config.toml
n_layer = 12
d_shared_expert = 64
balance_loss = 0.000379
init_std_router = 0.0343
vocab_size = 8192
norm = "rmsnorm"
norm_eps = 1e-05
tie_embeddings = false
lr = 0.0109
seq_len = 2048
Below are experts of layer 5 (counted from 0) of a mixture-of-experts language model. Rows are named router (the router's row for the expert), down (a neuron's output weights, with its number) and show model dimensions 112-223. Each number is 50 + 15 x the weight over its row's rms, rounded and kept within 0 to 99.
After each expert's rows: a language model's description of what the expert responds to. This comes from a sample of Wikipedia text that the model never trained on.

# expert 5
router:36 45 40 35 54 48 30 29 17 77 47 38 40 41 66 33 52 44 46 47 31 60 65 42 75 82 28 40 41 65 56 39 47 62 45 68 34 42 44 55 63 55 35 42 52 35 49 48 84 66 17 51 60 30 47 26 57 40 66 34 39 35 38 82 24 66 61 57 51 66 99 41 34 65 63 42 66 58 21 57 65 25 71 46 65 63 34 52 66 59 55 54 37 73 21 45 48 45 44 68 49 59 51 63 40 71 17 49 53 34 46 74
down0:40 59 51 59 75 59 64 61 64 54 29 64 62 18 59 31 48 66 49 61 34 44 53 47 70 54 74 71 38 54 54 29 44 31 37 34 46 65 58 55 35 46 55 51 43 48 22 72 64 56 54 30 64 56 64 23 58 60 26 35 34 44 60 36 51 54 68 65 52 34 51 58 58 19 68 39 57 46 36 28 72 67 28 50 59 71 39 60 45 36 52 58 12 71 69 07 38 36 70 58 50 64 38 35 33 51 59 45 40 37 39 65
Function words like would, this, first, most, second, and capital-letter word fragments in tables and credit lists, as in Nominee.

# expert 9
router:39 31 15 63 52 45 56 59 74 51 37 28 28 36 52 86 52 56 44 48 29 42 56 45 18 37 50 56 36 49 78 31 58 55 59 23 54 29 63 52 76 69 53 06 58 51 37 57 53 44 54 57 64 40 30 42 91 62 34 22 43 57 49 80 58 43 62 42 59 47 43 68 29 22 60 42 63 56 61 52 69 25 36 39 72 41 65 31 60 26 23 34 46 51 57 22 53 32 66 37 29 46 62 46 57 30 18 82 79 50 48 49
down1:10 48 63 32 51 40 60 54 48 67 43 44 64 45 58 60 30 56 37 26 53 55 10 31 65 53 47 29 68 43 46 85 46 53 41 50 62 53 54 48 20 37 53 59 62 46 70 38 50 30 05 29 50 52 37 48 71 54 74 74 32 35 79 33 70 50 46 63 46 60 31 45 48 47 57 44 54 47 58 72 52 38 57 34 59 21 73 69 34 27 61 38 61 47 49 54 62 64 49 49 37 67 43 64 49 45 49 50 25 36 69 63
Digits, percentages, degree and minute signs, coordinates, and colons or table bars after field labels in infoboxes and statistics tables.

# expert 31
router:49 45 39 61 60 68 82 57 34 45 51 69 70 50 60 64 54 76 67 42 51 45 47 64 51 59 59 48 39 77 58 39 22 55 64 26 43 52 59 63 49 24 57 39 57 29 32 60 61 43 48 41 33 59 41 45 51 52 46 00 37 52 36 62 33 41 47 36 62 59 81 63 47 32 62 37 45 35 41 39 74 69 22 15 47 57 50 67 74 39 82 48 61 51 81 58 60 51 55 57 57 54 32 42 43 67 50 51 40 53 46 49
down0:60 68 40 65 36 51 25 45 50 64 53 66 63 81 65 54 33 33 44 48 55 58 47 74 69 37 23 53 53 62 64 42 52 39 75 48 35 41 44 45 59 67 55 58 35 49 69 70 73 64 46 54 45 86 46 22 31 49 51 43 32 67 43 58 16 45 67 67 26 67 79 63 41 55 44 49 51 32 45 47 54 55 39 45 64 64 50 32 73 57 49 70 30 46 42 38 45 32 69 62 65 39 40 89 66 44 46 51 30 41 46 60
Words inside multiword proper names and titles such as American, University, United, New, and connectors of, de, 's within them.

# expert 24
router:26 49 59 51 24 54 48 55 61 46 30 53 38 43 32 32 70 38 92 64 56 51 56 80 74 42 58 39 51 54 40 73 36 37 28 32 34 38 28 56 63 50 55 43 77 68 09 67 70 39 45 48 45 71 36 73 67 42 47 36 35 56 35 48 27 38 62 42 37 46 28 68 57 66 64 50 41 42 36 62 64 35 68 40 62 44 10 60 58 62 54 64 70 45 60 35 49 40 64 49 70 47 15 43 61 46 53 83 37 53 53 64
down1:51 56 52 69 37 78 37 12 52 31 48 39 68 52 66 55 86 33 40 41 50 36 53 08 27 58 36 62 47 27 45 64 49 58 48 40 63 55 51 51 43 62 65 54 49 39 60 43 66 39 53 64 52 68 08 40 34 43 47 47 39 74 36 36 66 56 54 61 51 59 26 75 48 71 50 41 47 36 59 50 47 76 44 59 36 46 43 40 50 56 41 38 38 33 44 59 52 36 25 32 50 58 69 35 24 42 53 46 50 57 64 31
Noun endings and inner word pieces such as -ity, -ment, -ism, -sion, often after an initial capital letter like T, S, H.

# expert 0
router:40 46 33 32 50 48 38 58 59 33 23 37 35 41 63 32 47 50 55 33 41 29 32 40 36 42 35 53 62 65 54 57 62 32 52 42 38 58 50 63 52 74 34 31 43 42 72 35 81 48 49 45 74 29 33 58 76 45 38 39 23 66 42 88 27 56 47 52 61 51 69 67 37 23 60 53 54 58 37 65 64 45 43 57 64 32 68 48 80 50 47 16 30 58 40 40 70 45 29 36 44 28 56 46 37 65 37 75 25 52 48 63
down14:33 43 56 48 62 51 86 58 31 63 59 34 43 53 66 61 52 35 69 42 38 39 39 80 55 13 76 53 67 58 54 69 41 48 41 52 57 40 61 38 35 42 59 49 23 43 41 55 75 57 31 87 45 65 54 71 42 57 28 50 67 65 54 53 68 55 57 38 56 48 75 69 49 35 42 50 91 49 46 53 40 53 33 50 72 42 54 42 82 46 56 48 40 51 66 67 70 66 51 19 47 57 84 62 34 26 43 79 31 32 37 68
Numeric tokens and units inside pipe-delimited tables of stats, scores, times and dates, such as 69–66, 46.1, 13 MP.

# expert 15
router:53 43 55 52 24 53 44 51 28 46 29 42 39 15 32 33 52 47 29 51 60 26 30 39 17 90 81 50 60 64 63 82 58 15 70 61 68 49 31 45 71 70 28 33 70 58 37 63 66 38 53 65 23 73 38 49 46 68 32 41 35 62 47 29 54 38 45 53 43 73 57 33 47 31 44 63 59 46 68 62 48 52 68 44 61 74 32 67 50 73 52 58 80 57 52 42 60 37 48 44 62 24 44 32 53 53 71 62 36 57 62 47
down0:55 62 54 58 61 41 57 60 26 50 57 64 25 80 68 42 62 48 34 43 47 47 42 57 46 68 20 38 56 34 66 23 50 33 34 52 58 72 67 50 25 41 49 63 43 51 55 70 37 90 60 36 77 41 30 16 54 36 53 40 50 56 61 67 36 22 73 32 44 74 86 47 67 51 52 37 55 27 28 59 49 53 41 38 30 64 44 51 31 43 65 47 61 69 35 72 48 36 51 54 17 42 70 59 37 53 41 45 45 54 16 39
Word-final noun pieces like -tion, -sion, role, number, name, and inner chunks of technical words such as prodrug, ceilings, dioxygen.

# expert 22
router:41 14 61 52 38 56 47 58 45 58 52 28 31 23 57 42 48 43 48 56 30 40 86 42 32 58 26 42 58 38 76 53 70 53 37 65 51 31 20 39 55 44 30 32 39 24 54 76 35 63 44 61 51 81 61 72 72 65 48 17 52 74 59 57 41 52 36 51 55 42 25 50 56 35 79 53 88 72 49 55 42 59 39 56 44 51 57 56 63 55 60 25 46 39 51 42 53 57 40 52 41 47 54 40 58 57 43 77 54 47 40 60
down0:61 53 38 58 23 58 33 51 64 47 60 67 45 63 66 30 59 59 28 66 27 48 41 58 62 40 44 51 58 46 53 49 52 57 32 59 35 44 62 48 19 21 51 77 59 38 52 35 49 41 52 39 62 49 49 50 47 66 59 40 67 61 60 46 30 53 52 38 36 53 37 49 57 39 69 43 48 42 46 55 46 58 50 28 32 40 63 73 69 50 55 81 55 49 64 27 48 47 38 34 25 36 61 50 31 44 40 58 57 44 48 46
Opening parentheses after a term, often for abbreviations or ages (DSO, aged 86), plus table bars, colons, headings and periods.

# expert 39
router:76 41 64 37 62 69 59 64 54 53 42 48 47 26 56 71 55 36 61 41 41 64 47 57 75 70 60 64 15 70 74 59 63 84 67 22 33 49 28 32 70 63 56 63 75 42 39 61 41 72 51 57 49 38 45 31 47 78 20 59 62 49 63 69 61 46 31 18 80 41 29 69 41 54 58 54 40 46 55 63 46 20 82 36 73 47 26 62 68 63 46 68 58 71 39 51 59 56 71 44 53 56 51 27 51 58 61 43 34 57 69 47
down0:72 69 40 48 41 49 65 68 46 39 50 71 44 42 66 33 53 40 36 42 48 50 64 61 64 66 64 53 59 64 70 62 68 37 65 26 54 68 33 34 40 31 62 56 68 57 55 42 52 32 40 87 44 73 40 52 51 53 73 56 24 46 74 65 51 66 57 52 67 69 39 29 41 53 31 78 30 58 50 19 26 73 27 76 67 68 81 39 72 59 63 67 74 44 52 33 80 58 15 42 49 44 65 27 80 77 46 56 44 68 39 49
First letter or syllable of capitalized words starting lines, headings or names, such as Al, Mar, Con, A in Aureus.

# expert 21
router:08 58 53 67 58 40 55 24 70 49 61 38 46 55 53 49 61 51 58 49 35 32 53 65 50 75 34 51 36 35 62 10 37 57 67 38 44 44 47 52 36 69 20 55 50 38 33 38 61 53 59 64 64 40 30 43 82 56 62 27 39 44 73 78 39 31 61 54 39 25 59 48 55 25 53 51 53 27 33 50 72 51 71 50 43 80 35 67 51 53 43 26 66 48 35 34 49 29 58 44 21 23 54 38 40 58 43 80 36 61 55 39
down0:37 61 55 70 34 79 67 53 47 44 23 59 57 65 63 44 77 19 56 48 44 46 57 71 42 62 53 35 40 70 66 47 60 38 33 68 49 49 63 49 54 42 51 58 34 45 33 50 63 55 37 53 46 77 34 29 48 61 61 54 64 81 39 45 41 54 58 42 45 48 48 46 61 72 22 44 33 52 62 54 37 64 13 75 36 44 44 89 63 40 28 51 47 39 71 62 20 67 35 42 55 62 55 74 66 59 51 25 34 25 52 38
Count and order words before nouns, like new, second, two, first, early, number-then-year phrases (two-year contract), and ordinal suffixes -th, -nd.

# expert 32
router:34 48 57 42 49 42 64 31 24 67 40 56 16 57 55 52 65 62 82 47 42 72 51 71 39 52 48 46 54 70 27 12 44 64 57 45 42 68 31 47 85 50 35 57 43 58 54 60 69 66 22 86 39 57 46 38 52 55 31 61 43 57 67 49 51 39 46 34 41 14 69 54 80 17 54 55 61 56 36 43 52 28 68 19 48 57 37 70 57 75 49 46 47 79 39 45 53 22 76 64 40 26 43 45 57 73 47 40 30 40 61 45
down1:43 69 73 36 40 56 37 63 60 07 49 44 69 71 58 55 72 54 70 34 49 64 70 40 18 54 33 35 20 55 33 35 37 56 48 49 63 59 41 39 39 55 55 17 32 62 72 08 42 45 40 61 64 52 57 47 30 22 46 77 04 52 39 58 65 64 49 60 48 47 50 50 47 47 43 36 46 52 76 42 48 37 47 49 61 27 52 68 81 69 45 45 41 38 25 42 32 46 58 69 72 40 56 58 76 66 66 70 73 40 27 71
Nouns and possessives after the/a/his, like rest, part, objective, and possessives his, their, her, other, new.

# expert 20
router:61 50 56 66 60 39 36 54 59 69 39 31 44 17 50 61 44 76 76 42 47 45 46 49 35 55 51 48 62 73 61 47 50 38 37 54 49 30 64 57 52 71 15 41 59 33 60 17 57 66 34 54 63 50 13 62 63 64 42 42 34 47 71 77 33 44 41 56 80 48 52 56 55 21 62 32 58 66 33 46 86 31 53 45 60 64 62 61 72 36 40 48 58 37 39 28 65 18 49 42 63 68 45 34 43 41 65 44 62 60 50 72
down14:82 51 54 70 50 73 55 47 39 40 31 60 42 62 36 63 32 65 61 39 37 31 46 41 45 43 52 48 55 49 62 66 54 36 30 39 39 36 82 69 33 17 64 46 72 52 29 80 65 53 94 58 49 62 45 43 66 43 67 42 36 57 47 23 61 44 40 28 56 78 44 47 77 57 50 43 48 28 49 43 64 66 50 31 47 42 55 46 67 61 50 75 59 71 72 40 49 27 34 70 68 69 47 73 76 80 55 30 58 42 51 60
Hyphens and dashes in compounds and ranges (All-Stars, Il-76), pipe separators in tables, plus minus, degree, and sub/superscript marks.

# expert 33
router:51 50 66 42 67 64 61 53 15 38 52 47 43 23 32 59 44 49 39 21 58 46 43 50 60 35 44 49 58 72 51 65 36 55 41 43 49 65 52 52 69 71 51 55 59 44 26 42 70 48 63 58 41 53 32 48 42 66 54 37 50 64 58 71 50 37 50 36 44 69 45 48 72 50 32 38 92 51 49 55 65 57 40 49 47 52 33 36 76 49 78 59 51 74 63 54 51 67 41 66 45 42 65 63 63 63 32 36 28 49 72 65
down1:51 76 10 37 62 25 59 15 46 47 44 40 63 32 64 32 61 28 53 54 53 61 41 24 50 58 25 36 47 54 40 22 21 68 48 49 60 60 45 46 40 60 50 62 65 43 65 34 58 35 37 15 62 32 73 49 47 56 30 52 50 57 49 50 50 56 23 76 46 44 59 55 32 45 62 68 51 59 43 57 29 50 76 57 61 64 54 35 51 24 19 35 65 22 62 31 38 48 54 41 72 63 60 27 72 48 57 78 50 86 50 50
Given names like John, Robert, David, Mc, and particles like dos, delle, v. in person and place names.

# expert 19
router:68 28 63 63 62 43 76 56 39 32 63 64 52 47 46 54 53 45 53 36 47 44 58 55 53 47 54 34 23 64 54 32 20 71 48 37 43 52 46 56 56 41 54 11 41 47 31 61 50 24 42 53 30 52 34 62 43 48 51 10 34 60 49 58 54 39 42 37 52 49 44 58 64 59 49 36 53 69 51 52 79 59 32 34 43 47 56 60 81 27 76 45 43 59 64 48 39 52 54 47 50 41 50 23 41 56 02 52 66 56 51 58
down1:45 38 56 29 51 53 60 61 43 43 29 73 39 62 60 38 20 35 70 48 73 66 55 49 41 21 57 56 78 51 47 39 70 81 57 42 34 31 39 52 56 46 42 44 37 68 23 43 10 45 61 48 73 28 54 64 41 42 41 70 45 46 40 47 62 41 47 68 42 38 49 76 53 57 41 72 59 51 27 26 60 51 35 32 73 39 14 41 30 45 32 66 37 45 47 65 22 59 35 79 27 59 46 52 50 49 61 61 66 26 59 37
Commas, semicolons, line breaks and pipes closing a name or item in infobox lists and tables, plus first names like John, Robert.

# expert 37
router:53 20 43 46 34 51 61 72 20 59 51 51 51 36 38 64 35 71 76 35 37 39 63 46 42 60 41 41 16 65 51 61 45 43 49 53 51 38 43 60 47 58 43 36 52 62 47 78 55 37 26 38 46 32 53 68 56 50 44 54 53 65 39 40 54 48 28 45 45 49 34 37 57 41 65 22 65 49 49 42 71 45 34 55 55 45 48 58 69 45 65 47 35 59 20 53 56 15 54 54 35 71 24 37 57 45 35 38 30 49 60 63
down14:42 64 64 44 63 33 68 61 51 32 49 67 45 75 46 27 30 57 72 16 47 48 61 45 55 39 53 64 35 79 52 43 31 24 48 79 44 56 53 57 36 49 48 66 37 48 42 63 30 70 52 15 43 45 61 72 50 19 28 51 67 46 56 50 43 46 44 32 57 51 52 76 42 52 40 30 25 31 45 48 41 35 32 64 56 54 39 36 52 32 42 63 57 42 61 64 67 45 63 49 56 37 54 39 32 24 54 51 56 52 27 53
Consonant-heavy word pieces in non-English names, such as Ch, K, Kh, š, aj, ä, as in Chittaranjan or chambers.